Experts of a small language model: vocabulary 4096, 7113 steps.
Below are experts of layer 10 (counted from 0) of a mixture-of-experts language model. Rows are named router (the router's row for the expert), gate (a neuron's input weights, with its number), up (a neuron's input weights, with its number), down (a neuron's output weights, with its number) and show model dimensions 0-159. Each number is 500 + 50 x the weight over its row's rms, rounded and kept within 0 to 999. Numbers have three digits each.
After each expert's rows: a language model's description of what the expert responds to. This comes from a sample of Wikipedia text that the model never trained on.

# expert 25
router:464469486455537374402461483471599584521576570553460473523522517495422545543626568529488511493524470564441583491518430428505491484530576548417578446504505535580563516485537535461422500458464577476502553519506542458529493462537423494482467549432456473477523553463390456529589462503512607535500557508586539521430456480441494509560582571547420455459485546522543486574477536448497546405529502458482485571352508415400549555467478489502503538479487490540532514500543495429534540484503492
gate2:473464499542482511457492498484425509487464569503461555465525571449540412400492523471484446440605469514528557533501403493390511401475486429528546459567479541533531458493505417502443546494572456507524512505509584420377434507550397514399597419461601497399522581437520471528494550523562489473468495538463446497564544514567495540609576524494521520472491425497497443562462473528471450532557545558604534525474470513478533400521524497443446590443514495475448557533409475504535501441535487
up2:459418447487392499522471582485533453514488500491441504594543534555540555454578507515491543511552550575541425519486463535532464446583436507464617485465536522490437547400510486515501474552611477405460468528550451518528404534509585523464479534478418500416592537586497544403549541585536519499589560567503533445471490545537528420526517506528478599534478522412488560538509438563510469481470541464407557532518514428485501512546496542573469520473523585526491517551467548464423573424575578
down2:479525510503516441488504495505473452664501534536494515410400427492527517460499422464426527449506505445479488555478449447576454466526498506437455476426486476498447528529463536610491565405448517498503496509507463414472587437547478394417546599575508495552522380585405430526476442516568483571514558405540428483517521508442491460495530528512455510447436542439421453412503511480412484616526436504550590547531452498500464584469495453513443431514482497528573432493537493527501493497496541
Description: Words and markup in wiki section headings and table separator rows, such as Career, Personal life, See also, and ---|---.

# expert 40
router:522490497525530443505429530490568509525544596499503496507467484484473573558527456534507438419459469623393579509475402521498508524446457527436530441486431560557544502488535503437495500495452529485579528593568495468446539441491438542468470492436491516441551573452450414494511561492529614511504554603520513545452535383535508463500558466497453487429474465484494435474384545510565510452512451508549554583327505487395509519418488511478470464412463470536564558510494527445568493537425555
gate2:599452528488530464500513351482528478583501453494451528505497606510499448506517461465484584511443523570498450570486493563412450589519516552510540534540518495528561505563546465578405513599607534484515531575419428556537504450581488494458559559570467472530535552467446464465532456473553493476517502438450557444495497485482517492432458497511557546569536556439530449532471531605552502487429576484496467454465618398463519485529406505514568543596550483505486608450461469533441497415555480
up2:591503489488601503478549404491564538518581523493452490458372521554504429608492545397553593551471472551555452557459469541453521489316454552541459595546476517465545485546488496454519467504568535521568513509465500601412532569529495482506536554535440499508491392512480512569450547403477540439446516526493478560460554418492477510442453490497492505529538567490512460463423475504559549460492502580517520489508532409544495458463472488465564526544495422481532522492566402476557453430522410
down2:464453446512552545508522579449549500543469503450472451461568562459503546464529499512479481498516481510529458495503491519490396498491579492499468480547481443515555628527499518513466569532524464527500581527540438496479501481523565485471566543558525457496474478489418538505486480440540494589475530561553468437521533534511429507419462546512445524494588481423417460610487619622423463315592508568509520579443579508522452486492525516492463501566578432551615601465429489470517407472544559
Description: The pipe separator between numeric cells in league, squad and statistics tables, plus semicolons and plus or minus signs.

# expert 15
router:515524412497590439495451530551543533450446550558551515519421557466457569558549510524520425497422484456493557466523463474483530539474507535510501487420473587527538439426582517464471425467494491529513568575404542443586456461465446554503481587481435428488517496461408395441496447500449625542506551508570499519522485426616550530514539485545499423417396434479569465530512478473508479366513538492482490524417532452356511540410519445492452479457467438538510490482514472536516493496530554
gate3:535448455447449511428549528489450557472529565492464554492481511417497591548576506481446406564450478531496564371568528560526550585467528509469499466444442528439558449563509473467500517548507568535575544447496452512482555515541459480476521506509513509482522488491562475502441440486444516569661463529504489506461523464531514462483513449426504461435548411554527484556555438460456494482636406526474501558492517579506484556506530405410515509546443456601440512393503516464598407539485604
up3:510524539488459475531465492523505549550545468428447517557441517517476555452477434514574439507490538480458416452585495490459617524450482501495477503454516455475595586497641507445517567436495542483499452557456502475550516547450514486487450500502487492490533449474586596546499558535554435538593504464562520597575516507432465461561394510412541424398507477477422392395534485517464511466492520493494580446477440500559542586504534442441485546529591475522555441530501504414492428633541515
down3:512492533552390405545498461453493486469426460467437487481392505522596489423552398479559492464459476459550477578521451481501456456481483539582449532382582439464488496501555498516455549584401579475530496536399463420581478500507465491500471492502504456517407453475357455495497558510445448463546458526465471496483472464472539499492528462579573514477483551558624445478528562464515463513474598498474528527471488570487491456532440528449454605513447577582537456578454564411489500443519491
Description: Short mid-word fragments, mostly "en" plus es, is, an, inside names and words, such as Heer-en-veen, att-en-tion, Gl-en-wood.

# expert 43
router:496545514446535431468501511544591463489510531602520520491496441547471500527550403536518490427483455528503613485471348587518590498464472502460448443438482568515539498518584499489494563544481487529566582554501526530453512391466456537421520461393449366438554555497463425558532529487563570534500566509579522445454528381519490473511485530542502517521452486465567487535449515505524548398527468544496405560395476449436499539432451486509411540446457452536534537525545463542551435501510535
gate3:520442530466492498481479522512459492543549505502447517575447444527456492575504552535469594570478545448567473466632473519529525536476454506567504566499492528510445399492537537535541535675545508554526551536417474532535554466518551473544532471429406425485568438560497549559503620571543493457507614547483479502517416436374486501525445450532553467520342540472482468500459548476501472529527480504540495483482537435549458480447436472524463457471429515345450498551518499490463539452521530
up3:518512507485433456572473491436555453535612527518591565402546448493467505535474475493470565378520530469420536501592526452481558429605481538528409508557528502528521450492579457545476460448518482500550472371519462496520464600510516490608563477531472487418535526475504489612523522360600425483433573487543532517477468506485539596540533568579467488481439574441502436515499517541437470430434522585499547489515540465509576463549511539462444509480549562548565501550555540489516520489537472
down3:432527545527578505559484428511558500523512401548433489596463480551517377512552423510402514540552497570507448406538462488500492497498480481502523481443518572520449462523589490563489526519520527430553553592470418543573514441435683489446558459511536470554460477480510544601410520510510538448523470533517509505548517481493504350480505483548534453587526422522448505485346508555480448466432485481524454508489552435475536475572537493468494473458534410505424459554490453461488483512552470
Description: Word pieces and punctuation in sports texts about teams, medals and stats, such as Paralympic, receiving yards, Team, Women, Feyenoord.

# expert 47
router:500568470491475469450493524473597540519572529558527529509473541438502585546580445466559595506516461521432589508560411521428557525437538540516464486427538576557522483442588456521427546379458581557511580528548528403511500453468483488425466491472469486479593478478454462498558478504577525588531563530517511512465536455534560505499592522530474460461429495559524411603523491484527537368411439470505464548426489448392520478504515431531462469423449486575504506492592525520538425510460495
gate2:429363471507465542566464476521546461461444516526574567521507455514532527465565556570443485427502557467467434435522464430526537423435478505434502491507435495490575580502595521440605451529593436439556499521467484548511408507490413501499404501475440533460437460597478565464537502440458529522396536467552499501465502425504505458530546490441549473423516493376583543509471400483540528520493537497489476491515530516497557509479436629469515532380468478550435526581494589497542467536515542
up2:505514460523473515582539401459562494523501448513466544541467479457555520428524615556606535570468601430503380506598574503508462497436528503553495527545535446408460598572540446545493522490561515482495513423504506429503536599453460451548430554504496551551546365551505581452444434524477458596526456483476530511524515510541419452507551485480493558483446502512550530432529429478484556595410510504444533437579418476564453465558515510457481429472497567493463505579530506541447505473569518
down2:542409531530516579529537556452518518504469543499548497492508493532485479487492479561438549430537432532463462446474505429605485442493506404367586511524343507538557452583553555460527436534475462474415453448432458603566441553557422522448558437451515454519491468540503515489483572454533455486440605441520533491558425493490403503510502495481550431474551512500537532473454436475493607477551582496535518409497516462528522517382421582457552496533499539612496452489494547496502561517521502
Description: Raw byte pieces of accented Latin, Cyrillic, Vietnamese or Chinese characters inside foreign names, plus capitals like V and I.

# expert 48
router:449546503529506456522477503549605465471529565536532493519459498455474539494599456545561521466508469538480573447477406516497477504425548559432565400501473548566502439367483586448538451445483561507607503582491543484480518461506504545435458472422566541442539499511395461498558517446549534512440546522491500539479528448536503513521572491497439536468429541457549457549463559456544535415475430438464520548373497474422469538470480515520436481378383437578531467485600584519465472509433551
gate2:470446554495470474474577521486527482550546508522533553579466580580473479504465515516517533471480461475491484426481469454386408458490459613500530395481503511495581478446504529515531446462506391478471397450482500513438407473602526458444469468468523472511497481536516544618431399383380463497496496529531481425531547530433452454448525474572375527466499490549512517487476560466535549514461528389492503554460440517507471554475470490572462486433380456483567447415484452483569481461437437
up2:513492523500509470420524468476475515514423527509561619507534524525475508586464516448542535524469457441540465449465477467407577432494438502476501449524535539462500454485557503545491346521413458515545480536531620610460519510510557572405531442469524517496421521514571514531417461480491507461387545427484511486513524498457367538463547469498530481455527463521599537473462585487544426507597460460560541622484541538511486434502461417454502477489411586483532452438625464485545536476494528
down2:495488470489513486504517468438529434531521542440454457602558550480562501475537550549551591575598481411447498547475511529484547518547511470486569435455489480560474591516523483497503604537593524406397432499433433545495599573482442528584442472499482578545498435482461524365573449486406478523479448637483517524563480510530476485505481574479583388551531430474518492509518493477458486471429420578530507484467531510498545415411462488495564551451470591509503455492486491439476517554555498
Description: Pipes ending table cells before descriptive text, closing parentheses, semicolons, heading equals signs and line breaks in shipwreck and list entries.